config.yaml
d_model: 128
n_experts: 128
experts_per_token: 4
moe_layers: [2, 3, 4, 5, 6, 7, 8, 9, 10, 11, 12, 13, 14, 15, 16, 17]
router_score: "softmax"
routed_scale: 2.0
init_std_router: 0.00706
norm_eps: 1e-05
beta2: 0.95
seq_len: 1024
Below are experts of layer 15 (counted from 0) of a mixture-of-experts language model. Rows are named router (the router's row for the expert), up (a neuron's input weights, with its number) and show model dimensions 0-63. Each number is 128 + 32 x the weight over its row's rms, rounded and kept within 0 to 255. Numbers have three digits each.
After each expert's rows: a language model's description of what the expert responds to; "comes after" lists some tokens at least twice as common just before its tokens as in all text. This comes from a sample of Wikipedia text that the model never trained on. Tokens count by the router's weight.

# expert 9
router:154116104198107135168072157140136109131109158127062166140039184102098116097173130136154186136055109118154135154103114136136163138108173149146142118162167085167097144141082077088140127143133162
up0:146085133138135157119094139198135102161160167111088198190115138101149154144088088082169179083055168134083158175096170189157130196108110162132099141131168084145099133143084119090084146143087153
up1:150139138148103170158148148131083113165152140139150113124174145144209126117147135152098202124139103127115088144108132149179136101181103125153197187155099127159127092120132118083154088137159167
up2:166123069104072139107099112221081144184118119116125147157102138105159141118141104109119114152105179139116139154181101102104115161152131111114181184150060114129112138123086108106129099111135120
up3:109132121150173070088145085176121110117145085166139107123153126129092150136128111142142141139141146126097120145108114128156163194174131074107146123219110136136049131127123068116160151159098103
up4:169128124131143111152147088124089151112112114163137093159103069100108134152136112089162138090090184119110167171121177109180137165142096120084168145131138094142151122171122095104101125084097152
up5:147097134120191140102097091110114068137178149170143112180142182098132136129049138146138174115120139143118073195084130163161140127126131107114148117132148109085146119092146164143127150103156152
up6:159100152148124161108110173153134132142208062129157135121070140129135122146178105152112115160127066135116161110102111107144120170071128160173173137143163066125107097099099099109113093132113123
up7:167106112075108144154176191106115122112129118138135113104140137141134117129148180134128154137104163087159130194127094142151199171175142098193092099194142113159124208124081111137167098159092115
up8:156072110091110118132188153111115079115110117072091105104119110099109110103075075178150177081107136150170168139106084163046135145142052164137168132159127144166187148151108107126170112130134080
up9:168135099109102145096128181168174069162076121142107091157143078084152167167123111153081143086104171131159135165096059146126170149119128169143127094185092126142172140131091118136165173133174134
up10:186124121147085154108135162079164125139156184140126176150147133141185108142140127124174108173085101084066138247081138104133159158168137122146151148102132123106098146118152130116121134121116083
up11:136148163141181147104120086128173116158148100146128141127109122122176120120102107123099124126151135105140154148133098095143129128107141115120140141120111157126177045157032055167150095158190119
up12:109131159156099176101113194104122133133125138089106143150137166063138131133087123130092163126079103142105153100107108130130089130116110118150134117136094120115109135106131073065090109055097100
up13:113129084122126174142109107146095142131103148089158169115129110171134134125155127137093171134110173079120107160051121122114074100113118132172106070131085068121141157125083135121119119162104144
up14:169118124154144119125149122100107094100119116152129135186130074050132092144130029102151079169144090137122123159082132135133112149140154067162181088180145153135082103126149095147144088064148145
up15:159163154162170166106124172113127135175134158122133170148105124089138131111072094153205146120126168149105096101148126121157055119143137157165092146111123097179118158141204095126122194091098134
up16:113113133093144143124160189152130153116074150111162094132128133092126063150177138124124140175138118164116161111110153189100123087120126089126205155177128083118084114070118077112145088085092143
up17:176049087197134150144125151104056142077118095114101135133130072128158153133123178061026178116114112165162119173109095134152115123083147150172165143182155110154170109152132092125178095097096137
up18:153106106154122158120137138172098112125142126077139140151125183128103112172078158139162179156133084170106079148122123121107131095117106077117135152202129110083124151127061158104109164101168156
up19:137140107142161140135145130111117175128099144128160132135090136131146168193195176138129178071146175085172158111160194126097096165099137114073122053152123162151097178141114157117124148092104121
up20:128171121138128134110139137141184142058159104130164164122118088063195125120118127131123130111080089140151146120130124152124111102146088150093142152134130116132103122141118064141094107144127162
up21:113097111115104156186115138137167154131200143150123130157122197102154146188102112121117122103103161124148158113110122170173122183153098122091106126088090127138152160178092118094103119105097118
up22:147126087155185084099048122129084144175112143103167148103120109119123072129143155075094193139118092105120163127112110138123124161137028103159141171134186116113151132127142108090136106187125124
up23:138139070113095179115121156135092106147145185090202044108078139144123121109098114160098122169101127127173096134134116094160080156103097117090160131115183139068135159130093183150160184149103108
up24:175152147098103137136037144116136119058182129155131137117101126178147122085111134085137193099146193151090092107134147107118138068113192118090133095133076135114100137192057096120137132125109103
up25:116096160124143131122071120110099149160082131135150095055089106131167114111094115124144136079063099128154108157145066136114063137090110151164095119128146176088123166183148154146136069121189160
up26:132096153175131035151084153105152126114154158091115130128090093128152132078123106107160206134089176112093182139132154143169110139136122151110130145143114156109109140106162060094118150125193121
up27:092163095107092107147176063103130116174140113118124098108117172109165145051193119131086125115111137227107126102141087142084141174108111159129133111178072151123087160121114117142133122100096154
up28:143117181157229116126135161201139155117149167136117121168124145150100124142191143108107142027108144157156140126071131117174120154092104170119095114133120123164123142125076082088143186180137129
up29:141103084157148129126119178107127131168152178139140163093101156118159187131161181135120112117040168151128097131154086129122132132135122122144129124085178114148112167135091125121182114121125098
up30:104070137171120159093101130165146126212104100138112160178079100154093130119182115112122133141134148142134169154116159185134138104119125094088092137123091128117086154081077125102133107198131138
up31:111115127162132120076161084165153117151142121078104105171116134161120036156088141131178196129094023130165116143123123106157122113148141118152100137115124142089062142119099078137153118130116115
It responds to: Ind/ind word starts
comes after: " |", " ind", " the", " Ind", " Fl", " v"

# expert 0
router:172162117127112126148108126137091090162115161092091130093148178189152107128127151116127072150165128147105162116094130134076069117113093117131134118112163093132146155100122184098114160130124145
up0:173151099094121136122105133159090120127131147135128111159132125137105166145058131118080092135202146086122122104126098131086137165137107114131088201142149123150085100177109104156154095158114144
up1:137177126144102118091105087190194192185157107102134136150131146115113098118100168124118105097155159177114127197133099104085099087144106151121134189125081115204172132142139126122157096128161099
up2:096143086145124163122093118111160162106099185089119173162165112157091157155161076119132094096108147157152137142159107167093089186094041157048116142150119140085127139108119121092088122100074174
up3:148163130134159181051080188142112104156124124151157108084154178141129059130070162160099059078104117103114182134141166128091083145110101126125091184164145081097136194135157165140135137135157175
up4:081129139144103157203156110132153072113110154062100097068160171109144110078077140121110139140161108062123163161064109136112126204078154152114058045159132106103096117091090120067147131100111145
up5:184135083131141088118120105178044162146157108104167147090104099163142131111148158134148126193134188147122122074159155189105146095147111103134110118145098158160098153193125113133166166068119114
up6:199150161052049158146120128104136115141122114156178080077114114140233150063165099134139179117118091128088118111141087083132110121119148099102092117142121171165130161125150168110125117132110091
up7:100117131097114064130126225138127193052151178105085072168129143108078113149154128187085080158110129155150152151164110132114083110121090130142111145170164138066104143095145092132145147099167101
up8:120120141167163142102087066138065123103167063132129143108138140156145140224067131096195122138156141092130130109094162121113150162119089133119149159122083159119098114128115175133105148082112133
up9:141165071153127162094118066095080096085173150144132120091081134133125085128108108086126117148144182121162101100133182106178147082132130149082091136191128189139124122115157100141125140116121129
up10:153119112106138119092168153150000146150097127154107141127161167120090151146138188117137124090103128086106129115121124139128129140134190149095103174185195170084164106091094131156130172150125068
up11:132161196130078109116146135087157113173116149147130133115150158150140131135107100111143150135184116133175148110147165163147108178131098128119106133146104055151116168085161136126111084098146118
up12:108120141152140129122111163178087161154150105160151182147149130078154052091196130048106138089140139157129161075183095178092122141212141125221112143087086122172163123117140124104143126126094110
up13:151128129099141127142123181125136191107146147096135128070111139118105163079095194138079075065167139110098158131102109083124098126195070071147133145119149102123090115147083136087135117198110124
up14:151108103117140120146104106152103105128122167206168126090126114195148131122094135131135135140141108183090155119106061103110120129150113102164182114084148150126114121142106113186111186107081136
up15:091115185133131125085179116122138122150084096120144089129155131122160163099133165114110140081113098169119145108139107199120144162078116058139192088109165136154111176084125144157131147149079141
up16:118162150148149193161079137171111145106139061125114162113107090150130160138104156116135083094144174104136113072169153133128123187108134086162183136131150124122138164146110136038073162106111047
up17:151101134149156127155107125165061112170102168064172148118147105142105118143122179130110123155134122117157158137139073126096146141165085204113146148163147139121167173148157183093108155101104124
up18:144133114078131089115140177114132136152130117129115124118186142122131158087119149115158129140168129225106103130167103179058111126142092076189125164088125139194149109096090160073141173186068101
up19:148090057099086091081165161138142088130111133130168128161152108191101175113163149139197131162198120104187219128168113138102072124132111134098123136154147074173135167158104083100060110137152182
up20:131114174134156142103136192103153171138139136081141112114131118150196159109145142115180061091143105126128176153153116143125151113089154078053123109145142124108138104089148096130052129177115126
up21:134140163142144116132098103151099193128157105126143113132154083167199109119173115130166108119153157154059079132120162090186139154186144145136101182118055121170143069088092185121137162098126150
up22:131113100162164144092184137145124189163129129103121084132095137142102124079143142076114147135136105103103108192133136115097086141166108190101122140127191095152174161084133150129157138141149069
up23:137077114144164134189154136113087176118154068121116145078071142185156137076132091170117153154105109139104176169129091070130126164078084067070102172146152083186119124106099146086155096102189149
up24:111186154108153099143081108122154116151120139049183143173114174157148134141140189139080114089140130125155200109117147096132104101083152119130083112155149091102111134152110100156115100105143153
up25:162131099117202184069164115152117113141151127109077146135090103142154116121145103146179063117156127147147142140111110158128097140093127138109139124117044154098129077085096144136128137183089124
up26:138118143158092159123082165090175139132132188131136150142160071224157170133121164124100119123124147121156113133152101071099114129128084142144140114083138121131124181163190129141119153119100061
up27:136093107091134171185142128092095153133124180126121181074128200158111117143137161115158149090131117158118145162123108145153039142083167094126069126165101131077105160068138090131187181129156101
up28:111149099127128108125118106125098149159205137109204145125109185127056118089121072133138121041168148137074135103122176142166148056135120112132135152099124209163096181121136107157094115118118124
up29:183112110111150068170133087089089155157205145122127120078107094137113111101169050123106179116162165113085135122050067120127153172093131102074118138095137078140122134160061180115166103106173178
up30:188114151206114145135143107141112125111132096185179118070162124147127179144126134058096136153197141131131102169119093165164127164169104137161148117154105151065157188125126163122164080193158164
up31:153107161178116140131141108095125153136134117170152131087100049132133130180117153180155147143103139163184104094139118112137112070088151153151127175084162072156186107163119123199130109145105147
It responds to: Table cell separators
comes after: "0", " |\n", "1", "%", ")", "2"

# expert 28
router:181145133148116160173141109082153130098111160130182073109099080165099120178128072083095121141158087107087124084145083121192108198183156149101145114099163117092088148126071084160129084083147144
up0:125120085105151095144160159105124165121137125127159092115130084108105156111134090122106118163138125126127083148158030138125201141097066054090130122110123158148125139164084135115119044050103122
up1:102066115124121128155064112103129174136099168130096131123168118100120139163109152171136137122143109128137133108107100137117079140141111154118075102071159117119132146124084152151166099153123094
up2:145074118105155135201121104116177176128160191180154136083120091093146125067048141128094124099142108179134099127114125078136202143200141150111118179159165139157099082164110157185128118128139123
up3:159137138164163109158149146132151134172116126123105146083126125122097177174177155122137070073080151154105147113172141123128060146183103094168159136124138118107138157084049104109064119085096113
up4:168064152158116184163122088104100125157129116181142121158050130095108120120166078138094174115110143183136123135087148093167114176122116170117121174143141132106084158100134128110103143150155139
up5:159123157119142112106172095066122162100104085178158080124169086118088186129131096114150104104094115157093098099117169110173100149174143069123171137133115136133137107176129135148099131160161121
up6:123141101116137109094104088114105129109173116176134151102174106161120144134072101117089156134085109139173150132168129117070050139164138146142153037108168119142073095150171133149148120182173094
up7:163086096110118100127100151107094108117141088139134141094107114173164051075120117135079130114131134124081144060063073179101114115160072152108150108119086146104073134135131114122092107059127159
up8:133112149155099163085151136081155129168159080132148108116095113154102113127105174058092124131210090171130146141128077127119126131187133161133133087151167153109152119132132130158178119170156145
up9:161089121124123139177116165097183167145128189097110121133158090156138132066127089147118103107121083074086122167119149133157163122154133120112153134129151164085078077171116116189184135083139089
up10:136168128114116132143194149120147109138090094119141132163104145142057162129086160084078086124084125134144200089061129142095101150151147105142180165155149143056132128167067068139108091132096143
up11:194121178153107097099076115123098150121111120135109121144139125155166113136098049128128077150121150086081133144108121174124109082116122225111124130105087166114054110118107141153160128078154135
up12:139114101085149183135172081192106154202077096181077128135100068112132106088142143140139153120101091116192107077079108084088147126085182191132155148112172143066117134133103088161074088176125105
up13:089099121146188176172154107131165100113155102120140102154107120137144144118158163123103158117204193115115081146131079174069103174113100193095184187079151116103137129114138145148132145130117155
up14:132133165162120155105161162146080133111164127162196174117129128100225104156153169094117122161107097159147182061129058095146201129155107141124139136121116124116105150139110149071178131155113115
up15:096132119153184102183122114124126150155162078074131094131108207113185084176121176135167089126152078083134119126155115132191170128090121145110143166130091082094089175103172139064122181066080130
up16:083160151168100095098126184124114089141046114163148151075136111054130164120179157156120170114184163104156068150144114116171106144072130162205117106153062141092142166093144129099143152149154096
up17:141083135105145110147125104094198101135101131139176123157092114149086137108163144088105092132079101137088135132106096198102103175222078135095140118155129139108120156138122118174096102160183072
up18:138184137102131152098100121138137135122168103121118117152104133117129110105151017144102184124153139122088125104188187139163087169157161072085142149168127158122168172081130137160155191136201093
up19:127103137128107076129125126082137073097102103130140180152078115151146198170123059118147100086132201184099083099103090143132156124175123108108136168108190094116167150177119188196133135173159115
up20:150094078129111150061114127173122141131148111080195141149170138159091161177134132101182134163168164114139179149096111165151112156139213160084093145093146113092173139103107153152082079096135110
up21:148093116075116074143074166083102107093123134119107138130092126165167109153100108134100190076117085134096152111103114120175107141075119084108144123097101101106114118157164150220120139095073104
up22:201177102104086152143112174133083098118112162152173115126049148146123137121131064129053110114166150155144131208122091094117103132139104140131128135094117114162109140141089119156107078144151101
up23:091134135038105097168116101109133214118150118123162100134150147160113124078129128161198137150085098176128112089150116128216121108168109114090154070156133064164136156052121139110114124114121138
up24:196098136155130178125132166118160125104102105056182130101109170136139172122136060036115151133156124109152153115154112147153108134211131164154086145154146111086115127181108112104133146099088184
up25:144129104135140097173164127128117122120170135151166103118155090134140170139140046165131157125213079130139113156119051101138106194118124046129118075079124105127113118120101137124126118165099150
up26:099118156085133153080077118117146135158149089086035084157101137139147147065099102084119122153145109084084109057142117135113180155157060135070122161108142075112058131166122134150145163101171144
up27:205127085139140080119150144124120139152156140142074145082134086163108149167131121119086065112136110164143133094107111119108131140155117111115139057137081098072128156094118167127081066173129199
up28:097125109097131154215118090085128123142133190152119132099133142144161113149117117136068122133200111105103131106109158138051142156119108103063156116057168093118053114146102159185203104146085080
up29:155131155197098118152183140119131132109093152130112119136168103131163123104107068123139038102111139076120107136096143145174121099105060145118104090098085126077114146115116116123092092120132101
up30:127126124127161132122146102096127144095161080136156138145103120146155142104102110096110109160223132129144119147168169152124110136160131151101146075182127168123123156094170131209150155143162150
up31:115127169106132115086083149115153192107153113158173109124125155113159146164142157158155064122147133159103115183079157098109099099136134121117217088104116107103031143132140139197163090087192120
It responds to: Numbers in data tables
comes after: " |", ";", "|", ":", " /", "1"

# expert 61
router:135138159161152106158125112246122084159102132069087135148152143123124140131156113075074128107138208174127145155143185107140161087121141147121123180080153140149119147072151189156166118121135155
up0:118084155160163124097144128159059137084116116150110173179141096114117154193137123093127144072084085056127071141122144182143081140129109155113103151134141103121155086122168096078095136125097144
up1:189085090126100117175143084172130114150080091111145078120117119126101162113145132062063124126097125118124156097182123104118218139139116111124154131173095130124116110130064213156145097120109155
up2:079154094093137101137130127182146141182123119115160167137137058144118095179160024094088103069094165118096135180145144092147076166126139137118149123127128135150176116158130123117162070166085110
up3:155121109205078164159112102124145113165132182090133134156157114080144132145153117103141145128124183123108118098135116081194095134091093159096135140085134150086068135138127135143147136083151079
up4:181147115100144115120098031132114121159104135042150114126142091191091128157131110113105129085092173135066104156153149094166158106117143106090162193097084109059100155079095147145107107116139121
up5:047089147144152139132103153175102089129145162091151113207080117096104139112129169154122115146116157174141085138149091120106119133063108128126067140139147132099070169123148121169106115195130072
up6:102093124115180135182120077124143109091168148126091035133103139092106098113148126204113099130131083151135188117085125080072160157147096132043103115112176110093141148129138092126148117129038132
up7:111120122069138103133087111114203082159109135085135134130107113113171116135080148122123109090120151120118169159099135088126138093103064168158143111170161138117120159104097074094149115165080141
up8:106108086114193108104120083177102092171097064154118147150175089143116129218121084111127122127073178205083094144178090112175130120144140170141141182132132075119139121123089139159138095097104115
up9:070097133140101169167113117142159069094084117118186102054090098181095166116093097097083139158150144090120114112133093108112164168133190104109178109095077106096161048158073158151098106083148141
up10:106124146093147126142095138144166148181143123036140140126132130112168122118126208100088111123128115170125186116091124113138127109154137133210071096106083168100150085109068125158167117119075146
up11:101139115110093102104109179155075134124141124131135118192095102174117128112138152105133170138144168124101128122142123118134149146158087134141058103147165062117115163115121212134090067105139090
up12:118066143090135141069118112132153083107109124116142154101172094151134110145135126100112071128084207134139154190091173175131104046093153110084172182098154132089079152132102097100155156119129116
up13:135157092108089152119165134137150072117137165131121177113151143112138111150114138071073137103130156120140115168107075085120078110167093122077175098136117161160124139126136131126114059101128122
up14:148142100084082114108121109100132143111127134148092139101118052152150155183132133093048108089165142142194124150134195093131161161166076205134133180143122150137123063133096108174150146169098150
up15:166110154090168144126124178156068072193128145104140137114129139140128168137073127107103164068083143116151159098187140141184133118159126068189171162149175189135137123140124175177158189138144129
up16:105183113122101156113140141215133110143126144084173157147144141094156114203149085136143129114092205126088135177146127155153105141089068112126137076136147175069107149145082144073150134091095104
up17:153063144125123153106212139154176118124079092132137131180157111136128106142181105117105139084083173126109078192122122117164124118069108138160136124102147186089174169121089173116154106149122115
up18:144114124164116128114179105146146090124152073080140191067034027177149144154143115141112137179188114163147119181155172122169076110115093091109164172126144143175119138092129110148147079121116111
up19:164117162125104083133110147145169116148142105074134139190144140150174114107170098141099132119070121156122147097091165125138118093119114089147095141137106175109097102077121128126153138047135177
up20:153088140113175168133069094129138169087122097131104087095123170167125141195133092144137149142123162160103165160112161130122131138180111147101086090107116089159118157070116117155092115103092133
up21:129096080109121137184137128228067111208143097174132130156147152176100153153101155046099145025144129122102137112166111113090118114087189139085158121152110137135132111102139136140192134133152147
up22:127135104113133119139098150161140124061129100098125135147147116050105186170107095108128166092175216146144116145107147181112060135139138105089101162080114135149183083168105130132122079149087156
up23:190158218144140089086094189171102134155125126107161149127107119096111126082115100077091113116099174112101110120089119142108109141080096128129152119127147142109177125067071102130122118123126157
up24:122117119187129109107168120121104082122152115042104090216152118129171171054138158127144144079120109111154111133110093075142141111070136135122110184122089128178132098121154085115084128154105104
up25:177136151139160166069123125207156120137166111115167094123156115087176136134138100117130146076107167172102111118131105111168119147095099124025197121126117096143086146129173103105079143108131196
up26:163124166041157130118152071172116114113158124140194096148145131134135120116103165128083166149119144118111141195107146136187091147060120131134147162144169127172165143085149154067120131151169120
up27:149171185080188141118135147113168108076141141159199112132115196100152066123087090130126089098150146113165077135116132055133096129164157110165152145130141114160165102119085144170115122114099140
up28:160146107133123115080149150170036109134133165124170085124139112137157128179108110124169108095094155109127110100129123116049140076155088118133122164121085176149146171155112149135108143205180180
up29:084086125127145112144056102125068127167178141114126096095168138137128130123103208125171194118145098105153123119112153160183117166164137145113138102116121093185098110085203092079153085130126142
up30:179106142105086110129165129139138068080072134141116120151129134120090138144107124071112106142106179113107126204127134119107115142063131129091112158185142142187127095155105089117129100148146141
up31:141102122109155182162125113146090099089126160024081113089090133153123118090083125094136102151135149062144092100137145149121121144191106122138055164181149099116140170143172111212072072088111137
It responds to: Conjunctions and list separators
comes after: " |\n", "s", ")", "ing", "es", "ed"

# expert 10
router:153097133158142177155111127135132123104129104090219140091092102122084096185149094099116122153129161098115122129126088172194134172180150149183109112148121147138139102150096060151165161086119166
up0:155157090100150177101100108122049069120107130118111142116129093143131134099064135105073117119193104103151126100127118114144207119187179097140134127211121145088166106143138124140131106170170127
up1:087129171170119104090106109089115112145152091101184135080133117135153143165132143127179139128107166123072174114134137137163102104141126151198184134132163137128128147109146122128134192114089140
up2:166118065166124184119206115097127145133091082138174139093130144122110078110138117100076167063126072159151157110190101152086120116159120134117132091146141125111085122169133119094149159184142125
up3:140138186160126117128106116118152175136143104205128207118103174173148141089066122108083099139082120094122130111083165122195151121144159135082065141167156180115096142148174150168119142091140164
up4:099125133156105121116150132073124125110140139051201118166094089141121146084159089083106131154072140085152205118079143201046125153129134119105095108079103045125085133150134146133151102177184149
up5:172068105187087146147187124159115124136124163107107134101112102172175148142127136104157129175079143161095149085090109200181128096104152110124138152128158134167148156166168114030113097150133151
up6:065121128118139064140100130155099104107115159162093113159123188084120151115098112102108089138098139180133071117080094087142120097110182125116102111108103132104081169108045104123158157206116115
up7:112106137129170120127112163178095122084151150131100103143159143132118203119128141157147091133098131101122152068080159132130173187079110131044052155085078129137153102135112152130067140138199135
up8:101128136170143154145129150101120114129086091128108102135144133089128164103144123134147161085098164142162185167129145102111041137066175163123099132108120155171076110151122110119107111127154149
up9:126118081128087113154148114131076120173123164086103123116124085124128105107167115154143181165124151187163096115099146122073133141129188070067111103144111157160132186114121165111173107119172203
up10:086106171117112093122119154113166155123101143063064176137155088142090089092138104169077140169110109115077155103107103154113091060159018143130094147043132099126123177152102124158149128209155106
up11:146090092080109115111146147074069139167157109064128089140072129193085122142140116108160144104114113161084108115120076089128128077143090158176122129119168195102134127111194097215102118081152182
up12:135133172137068124101124077148134130122098100090095141153098121146080068143114100133145246170169103112112111116139091098147168164134072093196153120069155140120115120167123110121136140073075124
up13:198127123159151129122163085116166119094120145146178117126125163129188152111127147082127103143165159108135110169129106134189162137189114168198115154204103153139148136027117122102117140133103150
up14:130146113131144133108163108126121131085128090133163158137079133119067155078168107126092076165175158108094134111169138093109189130155061075147145105173115089120121109118144114122136130078128127
up15:163088104171181139146147119157114172145167130109136140081205159110133152161101116112138094172152112174133107136112155089118161158064120126096066134094113124146101092197104125121128163156183128
up16:081136104093078146083119116137136110115190125187096128112157109065131112103145140143140131155132117095136113147110101102192140167143139073096096134124129138076203110124139137102103113136077113
up17:137079138068118121119160175156112116125156152121130064146149115090055097164075192166144178156183064112122078102200146092115129121169123096159138144119109124159106091140108099153117155162160098
up18:151152136148043142153105130143151139158173155086164102076139145144082083151144136075135165104143148133080172191129147094140124163194092144147084121143111081081101144161088118148085120125095173
up19:168141156100098132118102072108113106105139099149079152130125122172165095134139171123133179143142151059186087184081148130160137102120138114120114098071161137128101126166120186159126187147081099
up20:160157154111139159203079169072117126138120125075203158121122096103138143158161113097117182088160134140107136139170072107096158152171144161083071151118133123104117163129114069117178141169164133
up21:132153130147108139155108185135182134153123154070052133104165133140115068122132090144133092133110144159180120097103128146116135092138113158154075059141114169101165146152124135133165103177050142
up22:122084142123074159130108112131060124109085122115110104096081131014104075122097138112151164085126139164124128092144126149112117074102117132148147147104167160088114129144189171141064133145080170
up23:087039120142126169152184129121120181133104174141100098080161149115146162124069130159155151190077194139128094161129106107148113136150156135142134066107124122133137183119116169113088146087102128
up24:184129120163123165140114095113149075180149088099201148127180148198120109192148102132121123139091142080099122104145125202115061098134154151145136040123136133131131152110165131126168154106192148
up25:127122151167113120165100060074105123153085141162078107142113142139138130151176142162121163136114135157182058130146195154135169153131086123119116071067077113136201094108158149154215080104095109
up26:147096097131060114121120105140125198145109107112127125152107179150123123165155157119099209075159163093124144159139172126097127113175178096115058170051155146173116070094156090105068100163136154
up27:150128080123106182129173127126119112148117057115120145066111146138057196145162172080127085091144178174138150090150155100117080135187107166150147184118127112088101126114081081108091137149147142
up28:111124121122119123093183137132142148131155085116207125101097128177093200088115094149094094151192194090130114152192086071170141119130160068111168085090138165138121162133137093087146109156123120
up29:146135124123113122146043114114108074145158139116095108135140158079090139167108146126130122143168079099081130100107121101087061098103141112148095148159128090128131131138135151137108153205133124
up30:136081118127134099105105153115114158074087131161124103133126109115170104124166087138125126072085148122131123161140114091121166085191131144134181128120097160113124115195151118162165125140181149
up31:149148126124092159138136076187117089138087106063159156169126145130138153162094102106133117157102199114150074116170118136113126144099109149111145139179114178091134101192119171110197165143106158
It responds to: Space before numbers
comes after: " |", ",", ":", " in", "|", ";"

# expert 8
router:087135159199216093132136175169182126125176089130114127143112141150116137156085089149125128145132132161095134160170146188160161095150153171126099164154141118098149141075147160173182110145153121
up0:099070106198198121128184158169166120116126118126096078120135030173136110142155097134131142111134136120141104074115165084104179146119059119160125187184105098075121139125084145137189131082134162
up1:123107185124113146128203118152120147123189128078100099150126128178180115122151124179151130108112180089106130118153107140116134141180109129114063167154130149124143083136134102119174133126160116
up2:125127076134149125122115175148137100195209143116116142120048177089102074151169132138078163098063120127131188115143111171067151118126163161099151141139147104079083093072093121135150101117101134
up3:128133107093107105126141118106154149131099081108099099115126150204111104203091117061149137074162140138152189113162125158175179169162150131116128108098159091068103118092067145160112109160093160
up4:136131218109105098134116147178134135129165132102201097113143063149130124130143121165132136136117118073115100122103119109160126096164121131115137159150138046118123101163154136103163122149134175
up5:138130118142197100122165067181171152155127113136106090130155104122134095133040129162176120209113112161130114132138099115185129128133080140071131172111090151150085113105081099144124035121143093
up6:107092121151131110103119148145198169164154129120134122114135126147106176115053119182157155165130102132111136094118139145126123166168123131117117119169149204146106113127153162140136060156128097
up7:146123105174208144148143210135081139077106146111173086146125116161154122103130128097126121164126114151140141182115127110139102146167089139107061156175149136144096160064134164115185139076163105
up8:125163152163150108159208113144128138180171134139136126157129113093115138159096053063134153085184118097156144181121140110133137144189116155159126151118096124147109135110126169154144117107128133
up9:115092123119134118083173130102175088079144130106097158145085130151168107142155138172153075095124200163141137187149138129128120141161146124161064108132057062094124127160114221119092126116134098
up10:090080151109164142106097114152059124152116087134088087165078126138126139160128090149124175109132113160112149122092167174125182079121126100074147151116138093127125121113152156119097107115073149
up11:090153111139140098111124131131112090136187118147190113106053158060097121092149099210133093191121144081106141111114146083150097131135132155126209048154104105119190113132062088144092063105151172
up12:132164139070213138103152148165091062149151100141148096161139169129197171133116197147153143106085152107020167081090145170185140104193128144117124191168099149041128155132080112143101119089111099
up13:085129121104169162064129143145183096114133141109133113099168131153203154139149111110089155126141083120139107120123112149190133092163107152167177149087104135139168101134130099127115137163131186
up14:127061131155155149126136127140107118102137153146097105149112114122195108136119106143115144117122153118079054119162089183164171075109138182144123101170129120114126107101043164117165081120118128
up15:166126157188144146156153135109085136125115074138182115122094068144135156144117153112129096079194121113110151178145111099132155156118138173156089158129135109044125125151122156143193129131110188
up16:138166131088105167159110108086173133137172094157134089125147147154121111136087089126102046223170113134176135126091096130156119104158087206108113088155148155201140101160100114165162159102123071
up17:114091156155117166175115132158135113050202195073138111178217149079186134137153144157113127163120161161116090088136113090120157115121101141146128171125144148084116102200137126173161132113135120
up18:103084130094189151120122131105115122162157095143160120131140153173102142183100112129082104132124135220048131132149116116110146098147103148100116177163092132155139121033138120223080135122121131
up19:127139167105113121119096092161159137149068125066091121145107127174134104193062113087099068162184142148088110157160131078138110135099097142096131132113124076154174158181179113157113099179110145
up20:081126131125164117111153185158111101132148119123089139108165147125128155123106087103159080134168121177167162104063086175168102136117086138092123111090055141079143184113124119121168086067155108
up21:086090106133192111110138125131174132134113131151123169108140054131136098145102120110103177105115143193124114142121178077117201141171147129080136136131107127181189099162122100157093097171101121
up22:189089129105180105078100151147146076110090109134161116112111220117098183167075123101156124116177115096089104145137138164134114109120125078159174166147157131130094077160119155173181136123131125
up23:141084166132147123083100090128153115166183132092108142162078123133141102156119154142096187128133138109146181131128147132117102154131086150118069122181122201130178111099050140154142140106169057
up24:138114157093126081131119122069183087129144147038171142163125129158072127097099133109096132107128132090107122144084138164191157107177129118152136119008185085117122125171114143119122163050156106
up25:124134146127125148143153125117145115110160154121134113055118127143169086134078160086151103124136083105127092165078148083142116126131157128081144163150139226096186143056108095151117144073105146
up26:180077110174169136088169127088104143157135133106129129104116140153177138132112183042126068133032057120087190096158159147154156069142124140116089112164101150169142156196150164109118140139135123
up27:143110130129080110139158089161159171153140120137114190142184116174114110161124143119109075145042132094120101160165162132122115072106104114107122091111075069207088094109171130157135142106118191
up28:137151103170177101123119138150154111162153115138173087133114063082121164130091059130156150117158161114087106174137153226113103107081146187105108077190171098086140166126100060115132110117146124
up29:085150121153146120109083167143134115139126083107156103157114153151119149111156167185141148128143157138142149160144128118137130103056084167106095193101172048130116141123176104101142079129085092
up30:142150104129174116134115159145120209067158090112152084147157114193171153129146127166128133089106149146101049156169109095131131172109157159111121061123104135178093119148113218168194141129073095
up31:156117169102136119183137117158126152086155138145178118144125109155133175073136101111133154113087160126142159105133073171075101074142150141147123103116115151119131124105116127130172146140126087
It responds to: List and table delimiters
comes after: "\n", " |\n", ")\n", ")", ".\n", "0"